From a checkpoint of a small mixture-of-experts model trained on Wikipedia.
Size: 14 layers, vocabulary 2048.
Experts: 32 experts in each of 12 layers, a softmax router.
Training: a variant of Adam for the experts, 814M tokens.
Below are experts of layer 4 (counted from 0) of a mixture-of-experts language model. Rows are named router (the router's row for the expert), gate (a neuron's input weights, with its number), up (a neuron's input weights, with its number) and show model dimensions 0-127. Each number is 50 + 12 x the weight over its row's rms, rounded and kept within 0 to 99.
After each expert's rows: "comes after" lists some tokens at least twice as common just before its tokens as in all text. This comes from a sample of Wikipedia text that the model never trained on. Tokens count by the router's weight.

# expert 30
router:49 40 49 57 45 56 47 55 47 47 74 70 41 45 65 66 44 43 29 69 52 15 40 22 43 45 30 48 41 43 52 34 59 59 74 47 47 60 44 40 43 63 36 65 50 52 51 49 55 79 50 48 46 67 49 62 44 73 56 36 47 46 42 54 45 22 52 30 38 45 54 48 55 46 64 65 54 39 58 65 47 58 50 38 60 71 60 44 57 44 52 57 54 45 49 53 66 63 46 38 42 42 28 58 26 60 53 33 74 52 69 35 53 43 38 42 53 69 72 62 35 61 58 47 49 58 60 39
gate8:35 41 59 47 39 63 61 52 50 63 57 47 52 37 60 60 54 55 58 50 40 58 74 39 63 46 48 56 51 62 80 28 63 46 50 77 57 44 51 45 73 27 46 47 57 59 68 33 41 67 52 61 76 43 49 47 54 57 74 60 47 46 34 52 50 47 58 54 22 46 44 51 60 54 54 44 61 46 51 39 45 52 63 47 46 48 58 44 59 39 59 64 51 69 78 48 57 32 61 56 57 35 23 44 42 56 58 48 65 84 67 27 40 67 50 36 42 55 35 43 50 42 31 39 65 57 44 63
up8:56 30 41 57 66 36 22 47 45 40 51 55 49 55 46 39 38 33 28 45 52 59 29 52 42 69 62 42 44 43 24 54 31 36 50 49 42 37 49 51 59 54 56 52 58 52 25 34 42 39 55 57 38 50 54 62 28 55 33 54 67 47 51 44 54 46 42 49 61 35 60 51 56 41 43 34 52 45 63 62 52 36 52 53 37 40 56 82 31 65 41 54 67 40 40 62 17 68 43 37 57 46 60 57 58 26 46 52 55 41 37 53 49 64 42 74 62 45 56 48 49 41 63 40 33 33 59 21
comes after: "\n", " |", "-", ".", ":", ")"

# expert 27
router:45 50 38 59 39 28 61 56 60 45 56 73 59 51 48 51 41 50 34 50 61 40 54 33 51 33 36 45 32 47 47 22 49 56 56 53 77 60 46 60 56 71 51 52 41 56 44 63 56 64 34 38 56 82 45 62 38 35 57 44 30 36 45 57 55 48 83 31 52 44 48 42 63 60 71 57 39 45 44 46 56 62 34 39 52 55 62 54 51 57 55 54 58 33 49 46 61 76 66 54 43 39 51 76 37 63 59 65 53 45 59 53 54 43 26 29 41 57 55 63 34 35 40 57 63 66 67 37
gate6:58 64 41 57 53 47 47 45 44 32 34 53 60 55 47 50 35 62 50 61 21 47 64 37 41 33 48 41 25 74 26 55 42 46 41 36 41 61 37 55 17 48 71 59 22 24 38 64 64 41 51 40 61 67 40 57 29 72 39 47 40 55 40 54 64 54 56 48 49 38 61 17 47 42 65 52 48 42 43 44 67 56 56 55 37 52 45 59 31 54 48 39 59 32 53 49 45 63 39 33 28 49 60 49 41 37 48 39 30 52 50 50 48 44 41 49 43 57 48 72 51 60 51 70 49 55 49 44
up6:45 75 54 35 53 59 45 53 40 34 48 72 48 44 70 39 61 62 49 53 59 40 89 25 66 42 68 38 38 27 34 63 52 44 43 32 39 48 47 60 43 59 67 56 58 54 54 57 55 49 58 36 54 41 49 59 57 59 42 42 40 47 33 63 64 45 46 44 57 42 54 31 60 49 40 48 39 42 53 44 39 38 47 53 49 41 47 62 37 81 50 53 61 36 76 49 28 59 29 84 59 46 54 56 46 31 39 48 44 66 42 56 34 53 66 58 46 43 45 47 28 42 39 67 39 59 58 52
comes after: " ", " re", " de", " pro", " 19", " ex"

# expert 14
router:31 41 44 51 46 18 50 53 42 36 65 54 54 54 38 43 27 37 35 53 54 45 60 40 39 33 43 45 45 19 35 28 41 48 49 56 49 63 49 58 57 65 41 54 56 51 47 58 53 63 42 34 58 79 55 70 35 44 46 46 40 39 39 55 71 34 68 18 57 40 48 37 39 68 54 51 39 53 58 64 56 58 50 50 50 58 49 35 46 48 74 49 61 51 71 43 61 50 56 48 36 32 29 57 44 59 47 29 61 56 54 38 59 39 42 38 50 68 46 53 38 37 54 57 53 52 86 58
gate4:73 57 48 40 49 61 51 51 47 48 48 67 74 51 51 60 66 51 30 56 38 46 51 43 52 81 38 56 48 50 40 41 72 61 46 19 29 41 57 53 37 43 57 43 42 58 38 52 54 49 86 45 35 64 63 46 57 53 50 53 58 49 45 22 43 50 56 28 66 59 45 45 43 60 52 43 69 47 38 44 56 48 59 24 64 52 57 48 75 72 60 47 50 52 59 41 61 50 15 59 45 52 39 44 45 58 61 64 32 45 52 37 45 46 51 42 33 47 61 58 36 48 50 54 70 45 78 41
up4:40 40 52 50 69 68 37 45 45 42 47 69 51 61 50 37 40 32 37 49 32 30 58 47 50 53 50 54 39 48 58 51 30 49 51 51 13 58 52 47 38 33 59 43 56 49 66 34 50 43 47 52 48 70 66 53 66 40 46 50 55 35 51 45 45 68 67 38 57 59 51 34 44 55 68 39 60 38 44 11 65 61 34 58 43 48 36 51 46 38 47 49 56 61 56 48 55 48 44 58 57 60 23 55 47 38 48 83 42 31 44 37 41 74 49 76 30 50 57 42 35 44 31 34 58 50 54 38
comes after: " ", " re", "\n", "==", " con", "'"

# expert 26
router:34 49 73 42 43 47 47 56 52 50 67 56 41 59 65 38 34 47 45 41 46 37 41 19 28 36 50 61 48 34 38 43 32 49 37 52 50 66 43 46 25 46 63 59 48 47 55 57 52 73 45 52 61 67 50 76 33 54 32 43 42 53 20 66 49 49 61 29 40 36 39 35 44 38 62 63 32 46 54 55 34 51 44 31 59 58 44 49 45 52 73 45 62 51 62 58 60 49 38 59 50 46 39 49 20 45 24 43 56 47 63 34 47 59 56 41 47 57 51 55 47 41 52 72 59 71 74 49
gate6:25 36 43 61 41 80 56 47 58 48 51 61 60 61 63 45 46 46 57 61 58 48 62 38 35 45 62 37 55 45 49 58 43 63 50 55 34 59 62 37 48 45 51 48 58 75 31 75 37 45 50 57 38 67 47 43 27 61 52 55 80 73 59 46 65 41 59 58 53 49 49 65 59 56 31 60 43 61 78 57 44 51 56 49 54 37 52 50 36 74 60 57 71 76 49 31 74 67 65 31 30 45 66 61 41 54 52 62 46 39 49 41 60 59 46 63 47 57 61 44 54 59 38 66 58 58 44 64
up6:34 41 42 44 57 60 54 59 61 38 49 72 22 40 43 44 63 35 64 57 31 46 64 42 56 51 60 35 58 65 76 53 42 32 44 65 44 42 70 45 36 51 55 49 61 58 47 59 58 47 57 48 41 56 60 68 43 54 66 41 43 58 41 68 52 56 48 42 18 46 49 48 21 46 59 59 54 42 58 39 40 52 56 46 48 53 28 49 55 61 50 52 86 67 64 38 57 67 41 59 52 55 29 45 56 50 42 59 31 34 34 55 55 68 50 51 35 38 41 36 63 52 71 67 22 42 40 46
comes after: " |", "S", " (", "\n", " S", "'"

# expert 29
router:48 50 51 70 43 36 62 54 56 56 62 53 58 50 47 46 49 54 22 82 57 46 58 40 35 43 43 43 59 60 33 40 56 72 49 54 58 53 45 43 55 74 36 68 47 61 49 66 50 64 32 56 44 69 50 69 37 42 59 32 38 56 38 55 59 54 77 31 40 44 37 43 47 55 62 50 33 25 65 30 55 38 59 50 46 57 41 45 52 39 49 60 61 36 66 41 56 45 53 42 45 33 44 59 41 42 37 39 38 34 63 43 58 34 33 30 37 80 58 68 36 46 47 65 47 50 75 50
gate7:47 53 43 56 41 59 38 62 46 56 44 58 51 42 43 65 67 63 56 37 60 37 63 42 63 59 47 49 24 53 51 35 44 54 45 18 44 54 47 60 45 38 42 55 59 45 35 71 86 62 75 59 42 51 33 88 49 36 55 28 49 72 49 44 64 41 45 53 57 39 57 41 57 44 40 57 39 23 51 33 34 70 51 42 48 47 72 55 49 55 44 60 61 39 51 57 49 55 42 41 48 39 73 59 36 38 38 69 69 69 47 46 26 58 55 62 40 49 35 55 50 50 41 45 44 49 47 42
up7:52 48 52 68 58 28 31 52 57 48 42 55 62 39 58 53 41 51 50 40 52 36 91 39 44 32 33 57 30 50 48 49 44 50 58 39 33 42 53 62 50 39 33 51 54 48 36 48 57 66 54 60 45 52 37 56 47 42 65 34 58 64 61 30 40 44 50 61 55 64 52 34 51 64 40 50 56 11 39 36 59 43 52 33 37 46 44 67 80 51 47 42 78 52 53 37 58 52 55 56 45 38 71 64 45 40 40 76 45 76 53 56 46 52 50 30 40 50 57 41 39 36 45 69 50 38 54 64
comes after: " ", " the", "al", " a", " ma", " m"

# expert 22
router:44 54 52 33 34 40 59 56 72 47 47 53 53 55 64 57 42 53 33 62 47 23 52 39 34 34 29 52 44 34 62 43 55 51 47 49 33 63 41 44 37 61 30 56 41 52 51 46 76 67 52 38 64 67 49 60 37 56 60 40 50 71 43 58 70 39 58 41 47 15 45 20 51 64 51 61 37 38 58 60 63 57 63 34 42 46 51 41 60 52 65 51 60 42 50 52 60 57 50 40 40 35 51 63 37 71 39 37 68 49 68 29 38 34 42 47 61 73 53 68 40 55 40 59 52 55 67 37
gate8:29 40 45 80 39 58 49 60 52 54 42 70 74 58 54 37 57 32 45 54 65 55 61 75 77 71 63 35 45 60 61 52 49 57 63 53 37 63 44 36 53 49 60 55 69 49 74 43 67 41 41 51 38 57 49 55 49 65 43 53 41 57 45 58 48 44 53 51 36 47 51 43 71 49 38 73 46 38 59 39 70 51 39 50 55 48 50 57 49 66 24 54 49 34 66 35 46 47 49 62 38 55 37 32 55 50 49 43 28 62 60 70 64 42 54 46 80 36 38 54 67 63 59 74 64 58 45 50
up8:47 51 59 31 36 57 51 51 44 66 50 52 42 49 44 27 14 51 41 71 22 43 65 55 29 37 37 17 37 61 56 58 65 63 45 64 24 57 60 53 56 37 40 60 55 40 44 36 60 54 52 42 64 47 42 60 38 44 12 39 55 58 56 47 61 43 64 63 61 54 43 44 27 44 58 60 47 49 67 58 46 45 47 43 56 35 61 35 65 48 45 50 62 46 56 55 55 44 56 41 50 45 44 55 41 69 23 22 66 69 50 53 63 58 52 56 46 43 59 53 31 57 45 45 52 38 54 39
comes after: "\n", ")", "\"", "|", "%", " —"

# expert 9
router:56 58 60 45 39 51 58 61 47 34 58 60 57 61 69 61 58 37 45 50 52 21 55 38 52 42 37 60 44 51 61 37 57 49 58 54 53 66 40 34 33 50 54 57 59 67 47 49 70 74 56 43 58 62 39 74 34 53 71 48 49 56 37 81 48 40 65 46 28 53 29 25 46 43 54 70 51 45 52 54 55 59 67 17 55 59 49 44 57 56 73 51 48 55 50 40 65 56 50 61 38 29 40 44 25 59 43 58 73 40 66 33 44 46 46 36 49 67 51 47 43 50 53 64 71 68 55 51
gate6:49 52 52 40 55 51 50 38 61 69 52 29 53 58 67 56 62 18 63 50 62 46 55 60 40 46 53 48 60 35 57 51 38 56 50 60 47 33 67 59 36 68 36 72 29 56 35 58 69 45 57 61 44 55 66 31 43 34 41 54 53 40 74 47 55 40 63 53 53 52 56 38 47 73 39 57 60 68 50 72 64 43 46 63 39 58 64 53 56 51 46 52 48 70 49 25 61 54 62 44 38 47 56 64 56 55 74 64 35 69 72 59 34 56 37 45 50 49 50 45 74 42 71 63 51 53 42 20
up6:44 58 56 51 42 29 63 51 64 31 53 51 69 22 44 56 39 36 61 41 28 47 73 54 21 55 37 50 52 52 33 49 54 82 45 46 49 61 40 48 51 58 37 62 37 58 57 51 57 37 40 28 37 50 53 52 49 46 24 51 45 52 61 70 60 30 50 56 56 57 35 48 46 43 33 48 57 48 26 63 58 56 49 60 49 39 48 47 68 49 56 38 60 27 20 50 35 39 54 34 57 44 35 54 62 34 51 63 50 53 57 37 29 27 47 56 44 62 54 62 62 40 60 42 64 62 52 71
comes after: "s", "ed", "ing", "es", "ers", "k"

# expert 31
router:45 60 62 57 47 40 58 57 46 61 66 55 81 53 53 40 57 43 25 62 49 13 36 52 31 39 45 59 45 45 42 45 61 62 58 40 47 53 46 41 44 79 43 57 50 52 53 59 69 52 51 46 61 70 50 63 36 58 54 34 47 60 34 40 52 52 71 33 55 46 41 40 32 52 59 68 38 46 48 54 62 55 50 51 36 68 54 48 52 54 53 55 60 36 59 64 75 47 59 35 34 35 56 74 38 63 37 52 42 62 50 50 48 20 49 41 38 75 74 51 53 53 50 67 58 75 59 38
gate5:57 65 52 55 32 47 30 47 62 46 34 48 55 50 41 44 62 30 43 53 52 34 45 39 39 29 48 72 52 37 38 45 68 38 76 61 41 63 40 59 55 65 46 59 20 45 29 35 43 50 55 39 51 63 31 63 22 58 67 36 59 63 41 55 64 58 53 40 70 46 58 57 36 65 61 44 39 42 52 51 53 48 61 45 51 47 63 37 21 48 44 29 37 44 54 47 48 71 56 51 46 48 51 66 47 37 43 24 43 50 43 45 54 44 72 59 64 42 50 59 42 59 19 62 49 67 40 49
up5:70 66 44 51 52 85 63 46 55 58 39 40 54 32 38 45 51 34 57 47 24 44 36 57 30 41 61 85 38 41 48 47 67 52 44 43 37 55 50 52 66 55 55 47 40 42 48 60 44 54 57 60 54 40 45 59 55 51 46 54 51 60 53 51 45 52 52 71 72 66 61 56 28 50 52 43 59 50 54 73 29 68 64 39 38 44 37 45 42 57 73 53 38 58 09 35 42 25 43 63 54 45 70 53 43 58 42 53 45 68 51 44 40 53 67 53 36 44 34 60 56 53 52 55 49 73 55 48
comes after: " the", " 19", " The", " 18", "ation", " However"